From a checkpoint of a small mixture-of-experts model trained on Wikipedia.
Size: 9 layers, vocabulary 3785, 41.6M parameters.
Below are experts of layer 4 (counted from 0) of a mixture-of-experts language model. Rows are named router (the router's row for the expert), gate (a neuron's input weights, with its number), up (a neuron's input weights, with its number), down (a neuron's output weights, with its number) and show model dimensions 0-255. Each number is 500 + 50 x the weight over its row's rms, rounded and kept within 0 to 999. Numbers have three digits each.
After each expert's rows: "comes before" lists some tokens at least twice as common just after its tokens as in all text. This comes from a sample of Wikipedia text that the model never trained on. Tokens count by the router's weight.

# expert 2
router:551433494583442520521574547495552462561514577596544447536523486523526453467499416508474478485437558574581420458485431510588566525570529419422444429430469545552548403522448573421495459492549434533580492627480438503420479524467508461492517544442638482517578495538473526483438438511422534552529530498506516568520443375459514506426510562557452475514500502492497514443410489512469616549480455613549450506540416484497500510492489538538499474584491521538478452521470515529486456542539445480542444585442439530518587489432428546568430530413454439530547531510546495510522431528546599541532540555503446506510560477468527534465463578463561477538520469516486475533410477444494584462618548460440536425532549489600481400564498558481485548535532510439509476424475461484552465553490428
gate5:593499507545468541544386440503486422482551555506532442491534437522507569461545517494457522530542566489622479477473422443413572524613472528503428446504472421506497497575478514419437500488573421536506627593513486469426506365489517586472534502527492525489486463502511480539483504463516526628524514566552434547514591503483523554529631459532483548525532506404517460502572459575528449494535409457513494403442449444548520517524514450505480488502387492520549504454560512496447485491541468580500499553532402553413513525492511488484485484539526471533445479514570485590492490565515584600509521540572406456592553523494419462508512560531474458586486615517497467436462578519513484530545496443512526490550500586501575491547573498437389432446550480456463494451633502448526501557469514
up5:463503597517448545509550480496473449535514494431576493523452531522451407460479493490470579449545588516511425522470523534498357473531539549382472594513400506471536454430497520540477461500392472466418564519416509453464471370597512526565466459427507525496504572452424452490503491450498489572519545458511511534586503480476462556546519503436461491608565512344501553491583465465490466446508470531491441534574503564546516504612455490443538460521546490604565555546490452459414464479448479559470508432453442456487550484479479510408414487538453512571538491509531440528564471531522468486428434508475518530467494451410471527563396472509492481499390490426458484451569531484504488433550464413459508518531540401452648455496521416434554461465450471489466493451594531532507488491526453
down5:517491581455455484489410373509436503511438498529523503570451487588455495547561540545545579551602499498507470458410497524476455524523542532596435532464598442543602549459509589571579462396554400522564540538478556488560502441558517560465501517445405494507451470514442503609588544433538498473476541561491543506543498479498499503500529571498505547511560443548486422536511541497574502459572502556449497554453431422501587479539503481344512582468406505520447476557536590511510465580416451453472438510503450458514530554520477515543471577597445601507471475484487482420543496425439499487526449470464496436536484566506494578461542562537546478513514496516493543434551493476473534447521554459534548558499547503517471474506573479497513426447465499505513635408548407407509599480506425
gate6:474504470545522550459500545553614549594485500534569632527415464507558451446546497558487605540592443587425535609452504605580463507582586464514462415588460541484492470473594562470494502489512476413466500567512506432556479494508525575602455412553531429553473460483514452525472393512520442530542519455495528495473521544440510456525536514501421477512523567481472464497451407516402544537568552519578492482503448465571537451457580539480557542447461542501537458589503526444514452466493584575370440473415508515502497569512441433507458516542457478486518498491517496521525441553454495502535462544411446421499576522538479577480552432523372555551479519448473520487496446498521508440544532510503542453442426502512604519515486513605552504485588443531488583488430397522499520481506452
up6:521469553548468479500519602438533424524591602558450522584560550515500436524488457425477514446420547572622499489461450545517411513537586579498503424442530598417548458546459518506493602533545464461461533574489516493436455525515520488578436392549558465484562497519491581560516437573412487496505516435503500527442490492461480510450488516469505469397494484458450440481454508493489608475496510587507388514502437403535431453576551511446485574647560553515531555465429452566477410405549408539431482518559508508538531509462514531456475486460528502473548465477494469525502492535523465471438482576505487512520410492471532437501471517457482454541540408567470538563503515391540476446522484495438512468477503503437512449416528621404498487506441537453546597474431488496535491610504445
down6:523567551503509480511581477471453495397449535472494574438495487544562470478464467479524487468540561485533479445618505537411459433485479577492464519542546536509531514466445560501488507485560415514487397460465454546465551478501569481541534443553473485422565501521509530561465573532528473529488600457492488526558456396567455468413502477486532539491622475484423549480525451415465574469534484397416506539402497388459466476487505582528448512455497511536502583409567496477569567490491505467500525546480423564475429467521522457565468440552492460547455528399550423502427478438584517442539477484461478458526511428512541469348515445574568473576598462440505490546485578602423494590501502409542591562449493563436479473485571456548381576517509546465504467487564510482524434519542552
comes before: "-", "\n", "- ", "|", "=", "\n\n"

# expert 6
router:608533507531408473472475487489467444518526544508586471501525453443552464453488529519460448439443519594529456506508471523466458532453500350476413468504514535548549455573544501446494424501484453537489504548484375475422395536430524416470575549515620562560576500527435458435480435465494512617497425449391554533572511390459501444398502525476475485553524434589500397469471539464414556590497495473515473544560426492514481486524427484537534499483483540509522444508454505446470414566565426497491481526441476529493528515444504545574412565465465494569523436546513511596431466470529558657520516552534461533433493496539508481404491471475459513525523539519521469592455386447457513515483478486436503481498531460482479495557602516560556568502462544569546506432518531464544461514598471
gate2:509449456543467444471544521525563404509365545452649565471472503525420470491514574548489593434524488470535509521469456536578521487586510498486456373435592517455521567506490451475499584533410450473594427503565497506475453478573463440594520449441519529496511528498422503523438478472534486542467557530527418487508374519432474442400491541564470484511457501491507468548471464501539564519508581512482563591459496448557504414455465436465431524492449515484480496479480542532428412536522516479472486575585539548427472433635454521555496525525502560578483546525555525532467438473442573405492510455508584501564612530455562599495506533541533475530532448452475509526490357426493484502497515490492465483483494483551413435562452479437456461613534563527557525414503533534482542434486510
up2:508520488497483432462495454497494461507475493533550504415470469445463588571495582430548522456540452584533680498464455534518576468579601479596450497491557579440532502450487473464404444521495422410529495543540468557481442431511501481552465482504523514558530450438458512519385472451620410482443625530494435463433509458432465453492514595545487577536506449525426424519499452461519544519501595481489527460480588536536496503511497435483467535451555542539452490513410430534394474514472520493440509452549580514525431476522459478526503456561418526496496504538516509604479437461482561523463465482452414545633508465579513489501503548435491362445480475407514531587449444453452459509499480524622464461495494474586442551517583437555443466504474463560515471506515434483555526525527537
down2:550542620498513479560536444465476526488429584537537465592410495489588451498444541463483458469501504517517540466618506574407519494480489496533471480517516589461470463519500521579504546387451584549453527530373466478445572449490382500503438497508513621485455329450485461495450455490524417425465501460535522513519563498424478455446461587564505487412566491441469485529471433407599512617501558537571480449461479486404521446524509582512581488442517497417398476507494522494534548452482520468534488527489484506474431496592531436425578552459468588511465431468510529467550500478476502456511534419504437437504493504430539477479491521534511472572503506586403442542528507515513372468544550483528478532487481593435527419551428438526497439536489527532514514489456556564528522546422515
gate3:489532456502534559481481508526560512518426479543548426453576432483531469424619551501525391506440483519483562555538460569448473430488480492580529428557490503517428537546509492437481367496492522518530379465528505505499510512511484557513479560486552559545519494485419535517500404422464447551415573520484474578528521444569412525573547531551486509523509483430560463506437560485524452548472608513529486396499553526476449459457428550456408473534515446398529469446533507467471472496400425468443496448575519510509558548599528520545439493514444493601498413495543511509502461505445482519480478444601551487489429466521505534516449569490505410547473479487501565457422426379542491397439482544514470529519499607538522487526412365511447586480376477515494385514537516512508578534567488
up3:442548429490552411569490507515519547546478443526483508501554533410616537530479409603539522481510540555529474435471571527495458483502584560558495481503525553470520543422476547570516439452430506466530390496542544473522494613479473452514603491528524522545470541517530458484551659486465527538571479471450531521608502540482531459542478436521447452546533441525577461527443473532404499513432471559527534527558516500553478424520566560508575553452494541531424425562525508489460530504454471531513561428415494459516488477506561495536518606550558563610600432545535488500542519483425496525542466473425563474411436490590464542517440512508506505490453599601491477490480607546521521437476534473424472483570402431411535528466413460521492481448578510469550431572510385549454424494497547
down3:530628477511427459544522462554452489453523471528500509579456443418471486499464538514553514540548510506543501340519547553417503463551516514514509439494475504488524476474551581428558513484501520544524521512461570548445484445429612635518522483568601567525530600524523408534518467496462484500445588563471406436543509598529470439550452412530527529428465518536505473486488467443475632513569510579426507497584513533546514543402507513516481486517423492513504405507492474526469572556544512482407557620455518557517555494572402514525403477488448440442430432533504514472523463416570421483484587576488526455501401503514544519473465461516522453455474539562477535497535558478449490518509437527490473486509631448520552469481497536407503468426518438586415504448503505464549446509593445
comes before: "\n", " |", ".", " | ", ", ", "–"

# expert 11
router:571519466536326457509526550463504501553499547483589416488500450446524450448579427552477522453455513583581487504509497453417513507470599472444432439494558541525455515531537527402490515514479438554562474533507463505445443591444513481517551469463575499577573536505460520489426449540460517540509449528413471485540426387561416486502499518494467463486443480590564491431465500482464522504440493568544466497580525528463460423479508445586497456467429541501539434504468488425464469472588497544576422470452476568532484537436413489618382537473456552560550539514550541569392376440500566604487509541545443519548533481490443466452490550471414452453503525556520467576515403501473509567539498489476498395528526469498485432569532530528520583484454569470421506521554537448538408461490466
gate2:431484471487425456561575562541457438496478463546596532520452567423469413438474486565505498501409553508595480573429501507481443600421489526592595414531500596489489390469454514436474515482566480442570488431507544497586524587490548501550532442550478498465471471409491546520468488481479481477509564466466457522545511514458450527487501487482548514466627475416504423399467471489565536597537589536515570435548426462433465389532459501438588479404482567560579387516487437456603582443501562499474440455462527577533548435479569543482489509414483583568535494525484492526433534495472514489474472487487513465486542489521477499434456480358500519525462560446541452472531545487511401453482439441509496481526481452488535537401564467480498454490450551456482490602480463456424458501522522
up2:521531458542456474456473525527540471483502380467420472416481476521538519508470518507540469544548474591477510345527519458498542435444488481520476447548481484511446557432505566563497422555459522452561577497493462491425527420540581601363498500483482519544421529471458417515558517470586399529452496570603465554452485450512535516531475476458468521567483480447446516573486556472487512514477459511447452551443509456554456550505623518503529467522402521478481492505508467520407513618581457490472564455518433345510494625427388467434527588508467486466460535499489500517602429552517504510562495520523446523537480512469474476459518516524529564484523501484602463567486438418552607474455479529481433545571434569512518500472402475439452524496626510566460475501405479419476444502477513
down2:476521540436559455406543523522587525504442556498539546479553510572446505522488482450487560401597448483570521544465564499488419453423483491508435491529552484518426459523431478522470568497496449414503449511467503489485474514589500547574474584524578511551540545500496560556534397556490446570443499491529587534531399462528547445423506445569542488546523474545498524467447516570491575477377472445539492572445460463526479545497540618479473474510477543549532533489439532557471452561516501504477545496434524543627499512517538530483472495592613598503426516459469497498511451495506447563481591567542449429523416540515480620513451473515357496564475585554495462544407481546510498503670493568501451532520395533504582452539513458507509512546520479517548427388444534500523532468578510
gate3:454424550621495565515470492472500546469481514522564432436479547581557472521453461468477525428490515478567427481521465420479497468410468491505497561494482416500495462540415412604448464489472509500448584482410497471465560446503557514503502367546521442485502482413461513415493473562555583462480576446498525563483513463562517517470479495531541464459515500628477537342553519433440519500499487533406524496528515589474641504526413507449487464511553490447507531501544438484565480586392476471488534590552449525490578483470455500497541492456471467495441465416501562592427530492486467497505454559530541497563535491594458534489426500485523384528390565448425566495538488424537489428497400427440512512562518462417525547524560482474447471600551445455552482449536573540470549478504443
up3:472452592454529461526466596501479553443527544470480556513541526548503408530419553560511530406387513531414529575483511465438546578483497480571595528517443491535481456468504537439506447440422517498566628529440473461495462506442410495519529506624481504524532431545573463483445489417579421524447531526541553496544504504471522440501470565462511460526449500489568461498457455556444499513506517443480634482531557545567494462510519496444527565528520635447473554638498548390484520572527515493569585497458447536482530454449474504496450450556542552510442514432501508469550486504553576461491578468470547495461499447509498522502564527530535458443449442622540589547395414474473533481439488459478512380513480522564522504460576510570613494612539448534531440520500424477511558554536527
down3:488504544512446543546520514518499528542453421515519435495523493536632440493496428477506572422515486484393531488586472547447423480557462518481507599425460585532505484449449622508469425480443500430498572471518374416566512558467505442569402506415457513467488533533476568446499553533511508501495574519475507562499452514490516495555546489403591443560533478514571588506507426499467460540469466442437422503483442505551501503505505457661535479525478474501502515498433401520537521522494520496558485541485555481456493505476405486554426533582525444430367495491552501586508568543483516447507441462456489573543481499555466445518460490537549591537593461533522510463539519440489459504496566449406559492437371563504543491471431467550445427462436359514481567549545478550486473441490597
comes before: ".", "–", " | ", ")", " |", ","

# expert 26
router:552477495557395530520491526485530506544527510461634480466453499458517453453535495532429506487489589481551486507556511462560522539515479417502433425451581534578473501547452467406489441478452510523518531544453399482457423568430516432498588496520606462536490542552478505432437497524397454542535507487415490437545539445470520482437508555566474484536543486487545445466395556491487482524471485526555456559536544540501512536442483529514523487465502502520509552613509562457436453531633484529606381524449544528462483556491485499573481513482429501554491480551501546565390414463542595601545591610555524427489494544493475539429453500485483496555509434525544442615472437462503484513513579482379441378534523497457419416495503528502589546569479570473521463472485539439535392458468549
gate2:460565465458544503468518498431545444572506446496491555525463494469485507546515474583534448515564541519592457530456506478493538517483523420562504505440397641470568573512474508454450508545481475444436462628458488563495501534538517456489574556426529548443420596624463533480535537493472454564563420469415487480528413514577469506488495519603496513534451479487439484547524535487428515445480615350460459463532412495502517457508426431479477484521449510535490538529528553388546560563616466521536501528542488440506461477471481538610450596444456566448521538504441445443554500398414471429481511446515485491449505522476444549450523534541430485517462485479588455524550471552483419463559459412508477437410541523445428515477430471399461558481488520500534468495386478545559449574514506
up2:393544448449558507431544508482525485562503443504483523544425514401509513539568556534514487546544526484617473565467494507476538485463541459531506466421444659495533558540530554467466493530484516474509500615482495530463491498501559518553569599471548514480440628511532545445544529462437465530515497504489513520483421514570493525473525519582547496541477428493525459535420546491471510424464591346480459416560412539424491430472436395495540495456522525517458552539489544389459631535544504489523531525615498441600475478481451541589489614492441541470506536494448448451522532531440492482478538490465433488476504499411489551523533547464451459507493498461599451572515450548437410448534552411501476424482492480414483486454434491475472524519374513542556506488394526554567459606526507
down2:493572480466579519487422500409592539562480506548509446492505350484449544490512586477494492598537492516505484525478433435449418492467438488477532435527463574398500555532527548550506509505526560477519575554450534581472522551505525515458451456501455538501447550522564534422430579456438533461434456456517484474548400560496487554477567481470457460534540460467464507556495574514398575502488586501458500407492434501384458463480486434527449458492472528420458545507513576441501527592501530523505521527433556464524445464459456502584479639541503552583432499516467447432426567508472429500457390502501527540452512489433512471588405605536514526574499437488486515468506403439408449453508449464493498423539479542506447462383487539501467575575436550429455492418488475551545409488520569
gate3:510546495470461453500545552635572517566451447487543463522566435514471418532509416532521461526431592543434454541514519536584475467543532372450525445584527417387435483503580461519539516519538506477552559452578523397565557583454498492422541472524464578425529543528426470405501524479508498552476441557609510460524510536528458574429518522578503489488538498472555472477490574552554456478607625535503449463551519544393461496585518546531442525467486493510488519509548516437508455504473459472476402521496481489561545505477449553449467506499450543476483519567424587553483517505458524461442467377561478504534486482612507483537420575505396548454418510496519486494494476399434570471525424591477539584478509552509435457525436435496500473477561477542560457532420452568476523556523437
up3:476570450491511419440474574493489523558585469560536483424453545447527451445470477501492512487523530469507438360544425601537524426533497406554556453542561506502407544495498413429536490493529524581535512524547447433549522591481511544559550460558531511512523510492427562511485569459516513544513625514495526454534402556452456535444544528488500498480522479537475563544581537482523570442456475576422513505494469602413448525499570580400509465495529490471544577509412581511540575480576457444544404490513498467594483490455437463528476512463430460444553496498550532564508501486565359477461585499587422457549577486469482420520534555516491426525494559458551431580517533471446558492550551457436487524576536475486430573502501606486432413474418485506534488536403528427519453460522537
down3:534577571437462511550483458495487433535483507575555493453460463568484570576512478483530586537497455503592502491610491512533545528461464462575550582632489419464460442543524495482570577486582548497586482444466374464480554514459600475518530490531444464529491576362499547450533438509545490510464433569523507521535481673489538576478568445522412474422540504523508508529610492507488511552454470594482546470477438487462511451490511487560480418449492527437483456568463460498489496505400549436500522534513512490445416524439563503534552544458542565422548495523529496503457519548573468460473534503559462481530426469481515449547509503528519481520495505502442553556481453400483562543360504462544606501526423470500489518498572383540601515489480428500426449489475498512452465459363568
comes before: ".", " and", " of", ",", " of the", " in"

# expert 10
router:615525601572503536468531508470505459521468550559535477491551539487578465477547502572431452444443563538587394559509475476521470515433480371426438486447539558551571480522520509441550511482474532513465473598512439468464465595478454441439557512515591436517555588520408522427469462502434486582515504433509539570602491430511519418426543485486418459529549515547611479435441549435438516575463526478513482521487489474521468432425530520554445459549491540466417475542428509440496484457516505578478380499453424481481556524494535521648491550452491550488525454553527503537421388485496520590519588515534544447500511481496507503428417457441485516535522534505583457620541489477486462527521512468401481376534486503501457455523522510504480497516519567460554560483470544366540453501530450
gate3:539451565440518442536538587529549478475508573448505635423432449571520489536486528525415486417562526458517428377527460494396380530464444368518487449447457476504489492485486549498534486550395543506468587530479419422441451559463509451450457463517530486563445468420423475502496563467520498545507536539521489576540413476475386484499402493558483575492502537467493458486479517488461490566523592449468561498481477447479575494516472484559462460459489567448610534381428486493448551579531406540479415414505463539497603520480418522522502530458500482553512496500496421512478475593579535553554572595580484498462581483488585529486488484453505530500533443530539493501484474490585533484526467472493426521545436536507507476452442456439447506449470455476511487635461565406470551567476502
up3:494493449527514507565417471400517393457449502486423433567490567451441493497484493490584375542452443585394567642431584422578465474435469459492497447510495525577549444623489447585520508545489574507500523444537522563532476507496483497553567528543537605531490518499505550575527470498531489498488456440486466498548530472513507540505532552443524447475505514447500457524448593545569507455452529531453485582456479432549354560599474460487515514579458522527406517554524564452469459400430487436475512456426526441540448635544483464421587531473483592476576506483500492496464468467490486416521438435455471532495456456466481551509437527507502445526594472547492469517510546510417528536482524474496579653475426500525538484597476482512534523561467544531543488461488448588554467499505531
down3:553504529497453511453455490463523417501411411459539394511575489536507541425491549475538466562496587450464471479569492544511537555621571543426498541516478516446542471515465580395449487485433502544566570605530398397487482495479517494416394508402417445597515518475497486421482452520497494541544524498586461505552452404460452529436535514444547458488470565569461478548601420507517460551545501493447451555577442423534495533455560463533475483553479533449506478520411507397549496508473544442522545551417562515494501497423483440544456536471487409546551547492499507555491464524465516569486452462512485468468555501453416474437553531490539509548498538501404431588406523429478492512507560398522546452524498478384511453508544518530518580509522554366504449533486521517485392576471585
gate4:454496546482482491532592428538464483486392564501434462540513475489618441529475531395470490461518440497613494433530506487619503483516585452379473535485556513480557394523471522502522452467476479518501516487500540489594447557386530416541436490481599498498601484456478512576404426591461561463528411489508496478469553479501496538569466513469520491530556551527440538534503437520532450533509509508466443491474532559468570559603501525620460603501622426518549570446487441529573521473453493509480422526580456530526477475537465525556573459478492468650534465499428497555491549481551481604565431496414513510518510463487563491498484487426499527475420521463474490495487448501516466553524486479446552512433561568478491462419484508463440580469415540400390428539521594480490480516435503
up4:495572504494501520528467558522505439477455592539463482587524480461555465549528537502369443439551541543543532507454583451526586571474574466588497546524537488507441520452546417461509445492438525469431486540495571492489498600484377421499438558467581496535494509552564388563510443434448562561483540431519547516464529493460659472468531464618509616512517529436576514570518541475520565582424529489550418477520461584436474439451467530522541536482519436611459446492475447457539500468399568521496509462489381487571457478476536427565455556476491439572512489500443414574535541479385482485572548565473504477484472511569571481475578482480522542447513533558459511511489533513512431462527507483555510433436475471520528534555496465482513548505533649463467493562522511442484587500506550
down4:539518444606488663507349511555508504533517507500394527453472523510477618532476479527580560546473536543479419487487461536463595454428462525412547457547408451454514552497540563559595586512572537483459464572505515465498509464519507451482565511508512561463534442525577518542491497467432501569537537516459445548512496516508536385431434522517476504502514561457485507534445466459490460447493591541480554488487506517623444541554459587468552565459526448426446467496427581497536502536456462476452505560505448449491494504463486480439506443518479509494512543450514533574425501529435562555564513474483559567457456504559487524448542465478480569476559482503599437585505494547524461527521501469446574444491530345524571599513398486575525492533525493512364475520536426479544450648510447
comes before: "\n\n", " The", "\n", " He", "==", " In"

# expert 7
router:604468564574429514452503471521537474531444482521528423562460542472589485479517526594470504386455538485592474481580528471509425520556437476471369462522570602506545473557525454469538485545483491529532500631458436438463433525449474492472524547494641423527520492558453459496463396506442541502532427461428538573628523325450497483388520477500459499555533494555595427411417490472484462629501472592581456529547493500498468502483467544568493475521517586520462464527439558516497465489522459544539480492436485525530534482495562489534500592455437543507545491467479491608453530485489510587482593532548492490495539531533530522413483487488450555561495494531533533560440435510518509432605527471435442395563527492486479507549552498479538526496516554504554537429520533458538513565558476
gate5:469382494537438551501561410517451484481529478540533438498475471513469573430504558552484526433556480542508469482552467467495458528532477482510438551636520463586485541509554505448634522414447561473519513549454559498519504489467415490562434522463477473426507403571610510502506514504403540478503565569486517532504539554480419497514462466436421518547488442478469518534536492482580527524552451474456570470528438507549529390441519555546558520521517461479447422520572534520505439504574505538352536538484535601472517478521497543517478445459493434571392459547565475444506562473474531615448514478472501501438462526532439501459485448563409487444537491512577513534448423551511499396487599568421454483497601488438494556415565460379477524491442459563480483487524491481626457550561598
up5:448466581489470543511500449441561451480577422489497525530447477493529611474511469568520534488588520582435461437537507548566509495545436408598462560569444439499549485533580445497597425450532486507514461484471593459513500501521398493480503660503570503546499444607489454546519534525471488475603477406517504532521527476461492508539518504479488463491572505478598403526524448520545566465533555494426514517585441479520488508553498533539470597503463503502496531556533514559500436417572481467484526468495561604527631572366505481505508430499511353543458477547556479413538469434429458585425519482465464476454487559591437420450526532527510457462570459531462518514521573505507424462466450659494467551528524516410452540483475478463520516515493523566488469485482525470579437532552498
down5:502506541505495570451566473503422509512499424554510522491432415590501497474410541577481448509482503504510558531496570544514505519418480585533420468440501519519490565545496479449598562555486404470496595509527493420630540454481495456441473565497597475601427497470508484506545502473570530457501482510445475550457528645531490503517453532489508479499527459442554434492520524553469462554548462618567505523504594458561470546360565600466544568565470521559508559477465559459585508555480516364475515580451528431517523471421592475544523569518511517524604512509564551525598558603489490512541513541415505551461547457548513453490563509500412476524549497493565540525476504451513599478657472489509470458472490496546613499448525523563553486514502486491524489487522481538550614427505472
gate6:503524503494513571473572500429472495537599492476449498516451467559460552438427416529536588427395470524598489525550476462538493505449489437541439533512503595499456536465456520542525509381430517554438432511483507470485541444575538517429502528490499388581521505472513368457519559566580425502491471492531428472491554490565530442459523588455520548563529432456496485505489552445472512474525565474418492491501507424608576501462575481455480499531598568333512377516463518456536447518437508469489539479471508490565514555499498393480475565466449478452458481492440561550517491532559545599542542577441508554468480552505447411527478456556647561562529467519493507620556454420457533519520494497440439426455474552480449460517554486484406486567472516533516490523513493407468581467547515
up6:560478485443467487478520590505458491533408467547539481439471433453455600439533445457555533480510466470490482435438440415548416449519586514502435447556470533502480518481495537514459538564430520550431418430513576494476483468479501410508495453435453529557508532451547415557493631389490548472536564453501482521497445475529506523609525481602484528464427395402541464622472463457595515487427519544536553535410529482585549462443469537443558493555574564438444415523464487398534456549458499459471496519431417445511540554534517443499509479525471486459427494464506477505497510518536501501394587504466417589477550426368489523529486590503553502539442535453446493517529494481442438456540548567535444585491528438535479483459428445530503523532492543486526508554563589522578516502388448
down6:538485498415552506498489500390561486498595595527476503454445480357488607503520492489480482391528509505510573513454537622552479552484422501486484477499484564440465439485476509451544557514556455549518490504506577489511472446519549421475493506507462485566568621467456592521480480528528502359528573514488448528545497562446539522485396534509490443483468515485568535562492510466468478517532478486547539511516448574430462529499499424524481554441487557477502465562520520501496537400470515580466497347486468509488602552528484527356507574490510451491571549529358440534525548541533487535449474470591428541545557405452477463566466561480551554492440487489512599433498448525497515433453497528451522442457434360467426600447452465521514493452563508571429488536460505513509526603481544
comes before: "1", "2", "0", "3", "4", "5"